{
  "num_hidden_layers": 8,
  "hidden_size": 192,
  "n_experts": 64,
  "experts_per_token": 1,
  "d_expert": 432,
  "d_shared_expert": 0,
  "hidden_act": "gelu",
  "moe_layers": [1, 2, 3, 4, 5, 6, 7],
  "router_score": "softmax",
  "normalize_top_k": false,
  "routed_scale": 23.6,
  "balance_loss": 0.00224,
  "balance_bias": false,
  "router_z_loss": 0.001,
  "init_std_router": 0.00769,
  "lr_router": 0.00142,
  "vocab_size": 16384,
  "norm": "layernorm",
  "norm_eps": 1e-05,
  "tie_word_embeddings": "early",
  "optimizer": "muon_variant",
  "learning_rate": 0.00311,
  "beta1": 0.95,
  "max_grad_norm": 1.0,
  "batch_tokens": [32768, 65536, 98304],
  "max_seq_len": 512,
  "train_tokens": 584400000,
  "max_steps": 10012,
  "dataset": "wikipedia_en"
}
Below are experts of layer 2 (counted from 0) of a mixture-of-experts language model. Rows are named router (the router's row for the expert), up (a neuron's input weights, with its number) and show model dimensions 0-95. Each number is 128 + 32 x the weight over its row's rms, rounded and kept within 0 to 255. Numbers have three digits each.
Before each expert's rows: "gets" lists some tokens that make up at least twice as much of what it gets as of all text; "comes after" lists some tokens at least twice as common just before its tokens as in all text. This comes from a sample of Wikipedia text that the model never trained on. Tokens count by the router's weight.

# expert 11
gets: " A", " no", " No", "A", " any", " little"
comes after: ".", " |", ":", " with", " \"", " is"
router:133108084133168152141096108099172202098119143136089075157163141093178128114183155169171156105093103079168145151152178110156113091114175137154079114114170170153152092178082088142097157147093162138133109096108167113098090088172122159161108092156169084077146153184087153086150104182110091076
up2:155119099099104141144140139130124150096195138092130136140126151105132164126188192149137128078093124091121121132199119144126120118172146117147067094127121165140117173166149104199096128159158230145108128086134071122134167123124074147122086189101116105152088162137113137068038150103104137133
up3:122168073105071138176096094133117158112114075085114079150172083082128138132144142148155162068142122160133105119138138099153122115187132075091134096081135186163134102165145106150141082104104130134117104106166149138106125184081115154116135164115151151157115139092103164130127081148063094085
up4:097185134101098137111091051098146117143141151162123092102097110107118068160125135122101133113129143155165132171141100172108085097121131091084136098090150097161120098110151152101099120118117164158080100136101176083183132091143147138123134083128061101144103086116129084138195138189134141118

# expert 52
gets: " St", " M", " Saint", " –", "St", " UTC"
comes after: "|", "-", ":", " (", "=", " The"
router:133112085141168155143098106097172202100119144138090074156162140089173128114181154169171157103094103078169144151152178109156113093114174138155080113114170170152154091178083088142097157147093163138132111095106165114096092088174120157161108091157169083078149153182086152086151105182110090076
up20:113183109127126170155161177095131129179070192101130103169186038098126084147136129158178092101100116169114130169074128154151112158167187120115103079106123140152085115060096099124165171189142082159154119107126145105132195106219095098093140163164125112138090081118130165075115131125147195135
up21:165147107216174155110094140158124073076088150088106139131116170043180129130105133120154167123083167155130157122109155115144138112145143125104113096102127112158106176063117063154099169117103165163115156136035079096126154122170127091154147088134105109114147157154060159103156107142103125101
up22:141129120130110086062108166089172104151073145082128103086156134097154127141215085109180146102048162126124189093150138153146123123126130171144137093113136148120109142205113122128153069115155094149108113127106093066146109156159101156148151104079112103158202106165041193085091116181134136073

# expert 9
gets: " The", " National", " Green", " New", " For", " larger"
comes after: " |", " =", ":", "-", " a", "="
router:133106084123168153142097107096171202100119143136090073155163141088177127113182156169169156104095103079169144151152178110155113091113175138156081116114170169152153092177083088142097156147093161138131110096106166113097089088174122158161108091157168084078149152183087152086151105181109090076
up5:097132131167134122089171079189118139170130140135101125154146132137065121146085161137136153098179165120122096126160133121122111087102138165151118106190110188102135140144119148083132129110131126115141165127086136154167120190112097071163126106143110094150081091127165145133124154156121129113
up6:114116136122116111155115163105107094110103147100158158133155053146100069093092183127114120128044148107138032147135149109125084090138112078120109129176111168149134179139135198126096133169107175149122099128119143124106075082113091197193104166110141077125152120097115127097143115181116138108
up7:071144102112111076194101167051132181153119166184024092127137132122082118118164118073193132138137125117096134149127128179108146112118113130120056099121119168134102055163077095129142164177072135125133190109129144165110116118091112106092162148167122120175098104152112135100137100149148112081

# expert 21
gets: ")", " album", "s", " band", " night", " CD"
comes after: " (", "(", " \"", " mi", " ft", " m"
router:133105084134167154142099107097171204099117143138090074155162140088173131114182154167170157103094101078167145150151177108155112093112175138154081115113170170152153091178082088142096156147093162136129110097106165113097090088172121158160106092157167084077149152181087151086150105181110090075
up1:175176133050104142067150074131143137142120059142111150115178173124132138155122184119109136157118099125093070166144188097122108090093144156111111111084153122119042065159106121151173109139115162141142105118153191088145155097086155166099146155129135132170101146083156115114179129119158122129
up2:106191120130124172130105122039112105119120093090114163059203128117163127157090138106141175089063114084120134151139172147169126084062114159143125133125126147100157140101170114130129053116123177178119109135125158165168106107152149145102136121094141156127166060106134141111127170109105169160
up3:193156151125137140126155094115088123126070108094131103117149136121143096110224136216153186102160132155126138128151196101191105140144186127114153136133131127094151172121059091118099161120128180084078128119113144187166115140114171177207069087073119124138141155096143080012152123133100103101

# expert 3
gets: ")", " (", "_{", "L", "M", "K"
comes after: " the", " (", " \"", "-", "present", " New"
router:134114086153167155143098107097171203100119144134089073156162141092176127115181155169170157104094103077169145151151178110155113092113176139155080115114170169152152092178082088142096157146094163138132109096106166113096089088173121158161107093157168084078149153183087153087150105181109091077
up1:120141130079097142136169118071185099152161156131125058182178068111171160109133112052130100118114161169110156117056114129124165092096108104138140103073094173158133147123060134158127173157157167136082142106125148110151172137092133120148126089161103122153189176186107122150177100154059119155
up2:139072059074125103140112130070106176111204140123110153178110154071136115096112116166093152128077123177111199115111113097141180080137115122111095114122085123121143152171099121113129127141134163133102116190144081066140141110168143106176128097156095160149111137083061117112137117151092094123
up3:140094111088098174076117154170132135078176100114127175118132108135127124060114165137147187097059139140140089110125131136174147137107126127171096137132166159114124051102073128123146097145096113114105126101112046132133166095171118115169121079114190157129123124156151105116124109119107141096

# expert 44
gets: " first", " top", " third", " best", " Gold", " Silver"
comes after: " the", " his", "|", " a", " The", " –"
router:132112083132169155142097107098171200101117142134089074155163142090177128116184155167170157103094103077171144150151178110155113092113175137155081115113169170151154092178082089142097155147093161137131110097106167114097091088172121158161107092156167084077148152183087153086150105182109091076
up2:128147073135088149112111113121149058091167119199133118127127114101160080118116121103092112121144136119177116120178157162099169116155071173142123100080134151096162080075185149155096147105125074165147124125156135144218126113122168066110118176158107123103160149132101092089135133189098140169
up3:106098122133120166183152108134160200143174157105120113134121109077122117122170158134198097071037109082129145144070116133138088143157165139163120124107105213206142148096105155061080156146116121134124099126158096153104074119141121173102085198112152103155159115087139095196097117130150103135
up4:112140141153143179133073110153178174142186134134125072150209110088124157083132108115150190145126058152088157139130105141107134123080149130076100114155182171155210139119082089105178141088147178121139078096078148144129096183190127124135134127097084171154159097099110159064128160134103084141

# expert 62
gets: " FW", " MF", " DF", " FC", "$", " listed"
comes after: " |", ":", "|", " denotes", "},", "}$"
router:133106083121168155142099106098172203100119142136090073156163140088181128115181155169171157107094103078168144151151177109156112092112174138155080115116170170152154091176081088142098156147094161137132111096106166114096091088173120158160108091157168082078148152181087152085151105182109090076
up13:088080163153173107135120113128095136080099120196123110133153134085156110083126132064132138098148115129096146098143106104100137142108108152164129104112111087117163174073139110108089125123141113136154209135146126127098096076132113134081123118123120153111081186173128149100052092153113097094
up14:095132170172080132143064139104152126116081183108165135151101107118110108131177126141125066124111141098176193140122168165166108119120091174137137157140089186130081037187104081128115130116118099096136140172083191155168124093152118148130073165161160161107107127105122104158175087102107131141
up15:085082151099113159113130144099089138089141161148166124174111105109148109068140151135105129117072106131124118112097138093057125104114139157103083087131128155117191148167076071123106146155165112111163106089149167090099097081154158143093167142093096140210135137160120142133101056051147110170

# expert 43
gets: "\n", " Robert", " Nominated", " Edward", " Stephen", " Henry"
comes after: " |", "|---|---|---|---|---|---|", "|---|---|---|---|---|", "|---|---|---|---|", "|---|---|---|", "|---|---|---|---|---|---|---|---|"
router:133105086128168154141097105099172203099119144135090075155163141091175129113183155167170157104096102078168144151151178110155112093114175138156081115114170170152152091178082089144096156146093161139132110096106165112097091088173121158161108091157167083077149154182086153087149106181109090077
up9:129077122122063115025097107103140122203121136127085142110156111093117088164129182148148112121116048092146129191127152124101094152085104096166145143144149160219099129093151164168134109102109142101163129144094122120085115154093155172141113157107123096196102164132154135151123107183099118107
up10:113136057113120134153142127079139145095123113176059073133139089087124084153187122117132118096133139104112094128140131084122109159155102126127140122098120142173199158127102086077121100158115141158096120098068108164128123153088115141152131104175099089124176121076112170124155060178129098095
up11:075140126157131154127113146110121162103120156142116187086196163099176103118091199095141180104146088122102070144156194145125117089135094146145125113158138166153129166127129139115128205149138117132050096113144187185126134158123104121148103124197096098102118103109215133083169065160107144134

# expert 54
gets: " Mount", " Bo", " Park", " Mo", " Gan", " Ang"
comes after: " |", ",", ";", " and", " of", "ip"
router:130110086131169153141096108097172199098119142136090073156162139089178128113181154169171157103095103078168143150151179110156113092114176136155081117114170170154150091177082087141096157146093161138133110095105166113098090086174121157161108092156168084078149153181087152085148104181108091076
up5:172154109129206147106154144141141146162088138147133158154139140189184086081150155152147131120116101170044065177151116125110136120120135132139142118162140196106181133107120098105146136165083121126098144086109043131101140140143056083082107101115178143095128120141075099131134093138140101115
up6:151069182152175091113154182138191177180139138073065091158134142142112181128169158089151177190115167148133086146180125077124127119142155190142111086141224084128111104157100153147055093108104151125133096155128195119111088124075104118066111129128124149119133072144130141157178137095153129097
up7:114089077098113141157126050133148168148110114209139130157126090131099114093118137093180154164099093146156115110149151140156139096058155174142096080110124152154146101136117153115161072117179108126134125097129147079145094106159116098116150158164159173145160104101066129116150089103148093114

# expert 27
gets: " main", " M", " Lemmon", " La", " River", " Sch"
comes after: " the", " Mount", " a", ":", " its", " The"
router:133111084133169153142097106100172203101119143136090074156162140088182128114182155166169156102095104078169145151151178110155113092114176138153081116115169170152153092179083088142097156147093162138132111096106166113097091088172121158161108092157169083079148152184087151086150106182109091077
up0:122143125082092142137094128150135172136088180131064074145139157125166187117144170106115152088140164109096147099137124130177053083154139124137172106126121132115120111147130131171114151093128099166080183101083122101087126097106164201129167153170104141092114107128100107083105166135154114061
up1:085171124128080132107136122157093158140135148171096117115186149072177158141188143116148141170107070115111162142125069152152141091162119120109208156134144127154147118162135118118146104124071075156154158136106102136123129140150139108082121130149185169090189155144160128185109151134152115168
up2:094068103153139160097133116089143132157110123147084131144104115154120186209108124177170147106135092141122085148094056122159127093139092153171113091091194174109084146136066133121159157139153063136138080094137062106147110123168130160136133131143127098119149160145134092191170076110133103089

# expert 39
gets: " 0", " ", " C", " he", " 1", " B"
comes after: " |", " the", ":", "–", " The", " World"
router:132108084128168155142098107099172200100120145137089074156163140091176129115182156169170155103095102078169146150151177109156113091113174136155081116114170169150154092178082087142097156146093162138131110095105166113097091087174120158161107091157168083079148153183087153087150106181110091076
up13:101160129091130076167115200156073100136107150220067118112117167181157156097186140145179086113121128141079124085147139109105103124118169113114110180118071118110148113094093126144114128155127131156169141122058113098092175107210098133116081125163179127137132137139126113137162061129094118174
up14:037109117122132133178140160107165156136142192134110116170120163149118196141126143094207113096135113138107126160138119079137094095111111156093122126116197136094108111140075134091115129134108108168177108167137165109153155102224154138156128140181112114138107118163165154123096076090105136129
up15:086190131170082112114140110129081143127094142125148144128154125114130161117094127172175087092132099156060157185125112106118131146060117067102143139120142142061127113146100140123107118109117172133139155081059078115122112071153143142138110067159099104105145177085109160127131053166111151114

# expert 40
gets: "N", "W", "T", "M", "E", "O"
comes after: " the", "S", " The", "″", "°", "C"
router:121101096132162158155117097084171198117109140139100074156205144092172144118173158163174152110100103078158146136136177115151102076109164137158067123135161169133154087166082090134099152147101144126136092077113155109126091095175150157148112096137165099073143145200104147085132101175107095068
up1:127160165150137132126100000114149182144127100120132096139139152105151143120126137118132137130162120106128119160145147149148091107110171117105097091066178100177066090109098056120120152112221105065156111105156088125119150168110124120111099126119123131075146142159093125126169102150115146119
up2:059181156136163130147132105114106196106147111137117104145131182122097128124180155135164120197081107116121175146157152176164110101148073143111119139107154083159132080099094146149200117187175136168141118138136138147117163107114152115157147083111169117149101109103148052130175120211112117121
up3:128099095120149169047113114123176137149167151076119115165170131163073159147129086127179154127080115172133127158088075136121142143109143178127106128074139124162086082087134081147074082145116137198134099168156166115091092141155168143185115186166111129147108138143133118148075112146105131141

# expert 48
gets: " area", " often", " War", " A", " different", " various"
comes after: ";", "See", " the", " an", " World", "In"
router:133104087122168155142097106096172200099118143134089073156163141095183128113181155167170157105095103078170145151152178109155112092114176138155080115114170169151151092178082089142096156146093162138134109096106166113097089088173121157160108092157166084078149152182087153087149105182109091077
up6:197159155143172115132036125104132148116185071100163180103138101173071146099091143103135149070149104088108144123150161186144080135134120133122132144131072177179106060111083168137125109152097126126188144132092115138116161131073115119163144128143085041102127145108063106140151156140122141115
up7:108167092107158141164115117233132164124132174093153119165147096114107108120131089146137182121130140128148125157157162087127070186044147157147131153094140109160150104148112117130056123135063126109161104114133145141131129158129071138169082104086106132190159125164111126112151118128128041122
up8:182087167123141134106132127105090098191081132112112136163141076083171090120126140172149118139128074156147101167166042164120129080138113136147124112189110130157127145159101183170110152133104141129108081060070132105085167091090087185157147106201097134098192151106137190100125134114103136145